From a checkpoint of a small mixture-of-experts model trained on Wikipedia.
Size: 20 layers, width 224, 52M parameters.
Experts: 2 picks a token, a softmax router.
Below are experts of layer 13 (counted from 0) of a mixture-of-experts language model. Rows are named router (the router's row for the expert), up (a neuron's input weights, with its number) and show model dimensions 0-223. Each number is 500 + 40 x the weight over its row's rms, rounded and kept within 0 to 999. Numbers have three digits each.
Before each expert's rows: a language model's description of what the expert responds to; "comes after" lists some tokens at least twice as common just before its tokens as in all text. This comes from a sample of Wikipedia text that the model never trained on. Tokens count by the router's weight.

# expert 1
It responds to: Subject pronouns, relative words and conjunctions beginning clauses in running prose, such as he, which, but, who, that, plus sentence-final periods.
comes after: ",", ".", " that", " which", "s", " it"
router:577528526510478530538590533490535469499519523530519515434518607531447536457496522517409467456471429532466448514459447456483516411531511439523504482505536453448550582542441483529490534441451532492455501490558503487483528402499408522473522524534486459544442444482533563449524534540522506381504508514503485498486510477605496532491525489468436492515498502512525526546543557460471497465553556444536525564450541526449521508461478462537476508548468495527496539478400555456499349474469536484500483435454472458429485495520487547511508549452494475485443521497467518530539466498481494526510536494448527467558493526495486481540520436546467450503527482490490536512485509464455464454512
up0:481517518483583476536516557540547468502468464514501531538416515585479543486559493493519494510458488503457468477500447568509530507536480519509542475547432520513485476459443504480470544550535493511464521567517446479458424480517504475464441456451530545502450514554556550501522527454500550486516478514417502515500488477470445442496477501530523571449517477589469444498522531459502475542528490458586474466520604421535550456570525461469504513520510498490576489517538467532532504417525506511424424479510449481548481511367523527444513521468506557458539507547464536473486527541523529486448467445516501532524539484502470554428408485441579467470479475560520550511486568497602503468486
up1:513475513480492457486534528514446454469504496598509442480479480422574539541537541497514555514495512461524490515446522395525465505463525533527529535528446502492520538468566498490463533524482492524521432455492401531522471520458478484461554482475481471559480509491480467537480521480449548438447531498505496522469503397548475457496495481560461514513569556597509478548498459484426423447505435536553460497528557509464524557497500528487489558481508530463528489479468450515466539496507427466513509467575507464558451474474448431549520450469560525490505515566513504574440572500503616557463505487486587496518496563568562568531467523466468532461479530567566583503485507490540503505491
up2:575506465524483458517525511490474508502539544550508513572469519485511488480526468436413457452411499570461534547522501570492494466529440473448506418447556451499504413534476564480492468436579586489505474589578544505480512556483526476471511521442456480398476470477456472548463521545518502453433507520468453521516563459527515503470481517543463489528499489409515501508476493492470478477471543524486566552565508463544503449551553474514491492480539499455517533520528481438517454494540493503485481525485462511506560503529423515532504563477524488495441491460482519465590507585451563489424503523528559593463450511526568510476479558473536519546448485559543467513422511541463505446473
up3:495520528483479529516544437479508509439513519539527441513520458513530437508524538429459513589540476426499534520564559519490524452542534548561528449497539508514473476462469530538532495466528495544460541476485559466549508541438584496508543470529464550534534480493534526549444542433482478460471471486515469463501467455479570503460541549421459470488557509526549477551524532515530509524425540549536484499424498495500535488520461524447491522487466467474488433554432540527460507521511455440423466487494498528448553488602533488488577556542505510541471473536472490473461462493407582588490434437479528496491519460446508462501555486466476514522460424513482561543493433572485512377508
up4:493496495552452508539581449404550445507477437491555387501501478490502469500479506498468498473542478486514479571447437497482457499469464475543528482500562485545541485547523483497493465508531492439408569563495488520566576410497556488554500513443483500521433511502541560535469399507495478505519505529470478439505485473576493511518481492475520501550555555519493495437456544523456500498493497486512519488463453523616509441524463404459477551441487521543564461489528526477509476497468507426516471491513541476548500485527436498541540499495481531532477532468503482609501469453422505507536528522561476509442473443478554444542466494565559508514481499494527520544513562514421570420443
up5:466536454564529441519547459457534537429578500469550476461542496387483445521575457462472515483514507510520475564507490451476461522491475426531447548509482535466476474466497523515506459430494462440515577432494478492552538491567505473498490525489477542487516506499505516490457458512465494492491527514544513471535528508464440480468530471542493474456479519533604517457491402480445515516498479535512483449426506505514487497493485422572500541470548523487530561528531509438501456510586554491428458397498481487498477532526507548569524521521468485571544528538481502536436504548561435495396564486527412522501504471481516489491490441547534445429554503464473460491455559512434597500470
up6:489531509486554507582499515541517495522569494507505534426525490549442515493568463534476449525476433457582432519544436483503514438566520490554512420566501522497464441509444462475522496419508461453437480527515471509535505434585493494506513528490476507574561514450481525541452497470511521469513558439483533498529487558473631468560483538549565500551512540507499522583504504514505457538391482511522512485446611542470569559540480498477501492446577487470517469494463512535493528491475443473474457436425479479450517487501465463536457519551556480511439481511558521550514512525484478488496544444483515492466478457515473461484537488508419521451431476470446492500483519456433544531447
up7:468467512468508558503552510503511532491489542494469508528499580443531505514490483430531460579505579562487460482562538491505549452493461576489572527496507545488500478480471466503532439466469558478513477625477519474498466508516487524447539449502458489479484478434462502517523491474457480505564564547488446544520540464518495467489534647460464477470475567469494556440508532484478467442578526534489520490461522592515435499517529578493448565503530503510502479478506408493461595534468445513470482601508569459542516502529569492492555426503465525476555510535433564493465558503431484424495499476489506456484496547479523485456549460519444523467523512476526483468472566549500501443534
up8:448499497556537458464468514470498442457493581487535427492485476512515474514519463462457511527444577477496490488514426510473464417428510528505514581449496490550549538530457476511525514493544535485500503443498456516478581497449488497569464469515487479478539528525515534490508536450510550472495528465469520575559524529467531510548492489457500524498504489613452563593514571501491492555486509462518461466533506489488538547494504506578499477537517566592446452534566501540451530585546493502477470432507517449539474514477547467451492431492596455415450571458558544512522508542537509505537507471527491503503584535495529577491504440547518484453494518447511469637547531482525554484495
up9:471498488533473528518501532534513511457475522412519449549513471516486526506525497497540581431508529511456573542521573449572526491433525517540538484490473545463467476483515514515542512479515515498449450566523565496496538449517545520511484526500486456527504557491506508550451432427526454401574512509462473465487495499543457442554477511464502410492495498556481548540536539409507493532453545399505485434472536591456499502505493512563505598487499566524467533481509424509533508523458517507509519550429542442491519470479463509533538588453421460485506496475587530535463532545448447462505464576500530508479569521496507509522486453445534399465425537437504510473510531530445499544481
up10:486568362519477556538515462482542494515492565538464502527505478464464485594542525530478507473559506486466488542419507489511472516511486506535507453489485536496527484441548483565465473509503459587510567463528464499523493531512522547462449547538440473523459466442527505521568463514433475489479551458545423496570506502536565511466430514416449421526451500569484539463534529589481511487486500423456528490583497508437530486500468450461532491530538523501603477529504560465454490447496532501516505424450560480553503435516496493563542537544501492573495440520440546527561503516473508470516577542471570516484488529446476545548500479460471448538523467509469478521532553543564496508474
up11:529478556424476499470488570476487488574526546465551480429453534548498434530469500428419528472536512517418508561459473485494461551572515525469594533513560461558486488468464514525484488484496503450538451442517473499465499505525503574536412490545474528462506552515484440510483392514579485463505478442463555450501523500493454487466491535536497438509518486527526467481422475581544498558509530464480483461414563514475470450522492485435523470455589490516486508513502500496521476502509517590464498449473455489510500556513484496462543445532533567507577484485500534504519464447592482516431494530553548501486507470538448474534534456451524537526421531557470560564532435508539546466521
up12:504514493501545508495464497501494501513541526487480579515466472520462525574521424509573553540469459512519417491480473536489507497526526451478480541473442499539475544426417507471539523519551554437474546482522508498494562462580531469522542487445407496408494516510470508449487475483469521441504457492490480554438469500506548533483577483470483495435542481540519522437521432553470467505523498525486488486504570573414534543573567497502470499506497506386516434480516468430502532532498507511500476472475493510545551486531416567458549507530541533581428477524492475486536530480601507456507473518513506489476503451414495527556402486510438484459538449485543536490525507514536506599419
up13:450509485579521486448534433518615475524513467465496505501515442586450451472488491507436498498467458499498498489451531495561503438564515519537571430508488498446510511517442528511530544502497540508463526483552418436407477482530526510562497507512442540494444475504503427498528460469435502489532476518456544470532507577569434551483444444514511459455482546503488563544449465493531535518493580473435502577513558510491486522478468427572555464483538530539517452514446507451459543497527472485551580384506590509570491497477528472504464527479581489524479479464501552530513474519452510455455563482497468495451527522503530534475519528525488454397500529470487524489475473534479569503452
up14:513536479448453436429463412485480518537496580498508512535445521516473444559544535470479445594515481467542558487516491441499504504481477603522454485491523490447477497503530533508518456521505550518446460584499468507558468507452522447438523496481416436460431475443453512513538478456546470480509530483501421580503451469524505563518592489446601487535521498541527506509394563448514486454502509506524510542506478477500478406534443495457459469526519413523525449505524496505516556530479555512522559548468477499474485482463532492474517472562483478500512493424488498511543551530443468533468523464578508498509536482482503499528470541540506421477438526456416473542422532456573515480489
up15:460516545570502536501461486477469492472530452464563510501508541582533473440546495523527510464411457494532461501503514476479465485502599435543486446544554562529524493487572454473420482568549478510489497487476547506497531497590532501536537548457456491411536508509516429451554520561421502484488466513552466438467497519561428549548486462496506548483494531490491477467453529495568525499542461492538552418428550510528587468500497484494413443508510455577547511474500463452568468518499441530487481553566539468506458512412477513451528470489465504445450485468532501450463437493459517562495434495512477510570597484546493528486549507475531488530450440528512501481525495482463510504428
up16:579498449549524485499520479502581507498521531470522527563569489503547526430477437509437571507480475441527472496539488473461525425508443453504508526458500453476505542480428520501506411496512513469509430458491486488496454483502513524451506467467426411552498551535488495505507449555464546576501546515449526474558566544482516544465502502535464537496540487433540488523503532518462485498512435544445468522562528481515445522529498577482520508454459515450535486544417506537439436488491521455577498551529446490513601507482501545509586556531523506448493480445553499474526546434487495501527496479493462549488458449426561487474508501543439530514502573526405421486446510594485455475450
up17:477484578523465514496472530537450515505520502500540476504456466431469473595457479500448532435486502523540535477548521475477437493532525520456544472611516493436518500508462562504524482535450495534578468483535487532504498587525474537477471511523487491586478542532551464486576510535517501495539468487478477501566487521483487519489513401495516469542491533520518504478487584527574549514531428435470474467476553455513495460508544495518489490462516564595451523540413534572464456489488491505521441569519516472471523442556574510449496483450514478490404549473447499487608477553477446482542545497415491447530540494500521557528514549525526541477472516582594535514525535541453523430477
up18:537525462591442478523507459521538478569574485549479519559513492485473528485458471484506518487550507440460511528415511426530426451539435534453529505501493521480454536539465481479409504527464486482410504519551451465545481485463541471557495489428557541492546559508558485556488475542446496568543530501511464436525536540482479456462532519557499441507508551529536514553500506508549527512481462469500483558558494553491458520482504480555487459444534430480527454466424508533478430462533536438477539472520506495507452594517448431548527450539497422459470505439516489511411498443491536473428521545583496450487465549493478457535489529495475488501531512447554433487540459531536569581488
up19:474482447523494468497461508536556453503473531520555497502474503491599476495461520524487507491517505463545509504527547533596513522538551511537505490564485552458547513490560537456493537477481585465486541429526542421524530526532493490529495446558483556497495454550472472518465583513491509496436558467533494487445517478532494384517485506529565440434509520550475424513530507491538527635527489462527458458571537475450600497528512571454508507514446525431457476524513502500494500471517513522556474514483493560494522476473512456503512513438498586535454459532461447482533518495455467470467493563499469481500499523488593454523543528549521496539537536503438634432541430532455528540454
up20:472486490482495498532629502483480493458503447494534518474550502413479519494478490471495576536527502509468559570461514472467500533513481485466478521518476499468535500472522509506501526513503566517456539508458558451496502548546474459498510489524487439529476577515504479486469496417532542578513550566514491435568496509458519450556502503496559478510419484538465485517493538479501523532443523501479492547510545515592599503507510512521434462474464483423512537561516496454536520442547521485572517413461495463525588498482479511485572532484492460464488458444482525514563465527527531472535528489464438465555470505519488445536457488563574524488554419447352528477403442478533519412543
up21:520496602448481492509490517497535420532444506487491447504442503522477555489468557460481562554467488504591482461429500549517472450547525476443553540536487535546550531444527533491531498473443457571444508469549501490496520533494519503538525556510464525476433488499515449502526539526486430510510570557533488477435569490482533529434474556466536399509441576484565507525540488501539571504478577378496424470508466499474539538511486491503533448441536443492511571533484480554434577481509535513530547530567558508482428492506467484531530465539569485466505486500495523521494451535433487539570489496474507448486533474535439529540499463451598436484523538527458517507474535521488493503558
up22:533501485542455497482421555498543500560497519529527514490493515496457535474465481542480517500513426572534520475498431440516520513440509483513456486507440488462568529534506495491562487568492511419478484532487496541473427503480437497514496507532472445525474455464471519542516473551544458578537484415497487483548499481527424467498579535563461475513472567565564417434481515496514510550513484440526526461482502497493472533575554541493497446541487489489487487541402453513526506387533500577600537584557507503490431456537484532445481465468519467559487470532506441472450565550545475485484607487571518519455516575515520495506498523455556542499554556515539509483460468521491521571469
up23:511555518524508511508487494448489526482560501462534491527501525434629544539516356530556553474451473467525542519475458490600449481506500472517550510448551472516514406528509546491596451458493521494521504508523474594380543555477505458525474485562464481441469536467450492483421504539476474558539444533495532537516532406513496529458469441487509508462578537530476501527510479505573526464479473490494547493562476555527507480514524540481458533522499520475471513515461529456532489472454487485504520566512479535589471437492440447484505490489542550493409526466475486454504527475505505481542469521469454468539508557534519494517551581482574549481453524521481434468518417461528497514512
up24:510545518458499491451506504526599485607580492470507514484521558472497443528525510555503475491486560451486479491598470471499447418473492553485535468554485473507494457503494508446525562458527509504484499465469501429440531512562492507512558472513539517500536399456467478568510561479497456514502473513490541502460525493509537545498501403494478537489493486515523513553438557518475559524502457497523489430583513520484521485574520538486567503462578481520550468500476481417481531483517546492549516505485525497494504481575479410557510514499541498472638511514539436453482523536499423522476589464533453559445533426515421480516494487478440518494463477527484438502521385530482558504501
up25:523535537541537501459475419504520517462462495440454519525495488492507490503495447491532543511496472479494499518547459439471492506476487474412505484449543559494534567529512485548545468558523432461636518543443441534484481518412536493533526492527457499470515408537457474497457501471529433473509605480473539460450495442492458516475478490553440489465434466528488476474540442528505548468516502528464522481503504489458507445508502534502513539476543458519555539491457512400502443495406524556532567503580453500522456531505426470465476464536464431495424447522454491531498478515437509512479527538447450469409530547561509499519502465380501499533529465496507444416577497479500475533466
up26:438451471497515489460504556476486480518572458458524449481454516570528541524492470475510541512403423489454462502553500475472485508492433482495466426537536524598392546562488564435470479425435471652491567477496452591530556494531556549480399504518508522557483449497492546531530535563486527447495480460512491510436533458413557480444524520432507498467487509482537458505527423489475560511437527476517497442435454477510450520527516489537479472517478490511459542509477542527449492527539524497561485490564532472505463508472479513524483482508476564517453478465484500484541496514487514518471494515519440501575515509510504538492520468503432526503524472544454569464542511477494395463493
up27:464514495478475496584470510520555537465452502503471438516488454523510421492406485436532493483441483493546490477522519461537530555502446487518574542485510478480478493541397509482459509482527544471518476514525580496509502477491471518558520479419519492450513402460499552521553449483484445453443543467521472495491519448471605450491471572509470523435491504530439501476456458492484574452489581417463539469476524492550558517544489485422508469533437496532507409452469477497416525576520511459484535507512506420463472497514489577540567455553533483508517556447498466529509517504534547536498544519524559504507438557556564501495601515512487521464450489521486460485515473477410493520434
up28:496560440508575530464481481514562481484507453540493514472488527610473537507611484494502547523426448513445569495504481533476442488491519486462456472504551463432494454472463480436438524510507485508536521498510526508542500486454508444502460530443479426473527525478508455483474558488467458561426538497457465487414442420645535506523495432505497507544480499547588501493480564525484573484523459507534491485453530470560554470508482534462463473443505455529539517517572562519525494465467459486470528514483403492530480411508513507400476497504527538459522502463550471414499510483432492586481504464464491491494564497519438530512547550509537484546477482473568486471539561511513488496476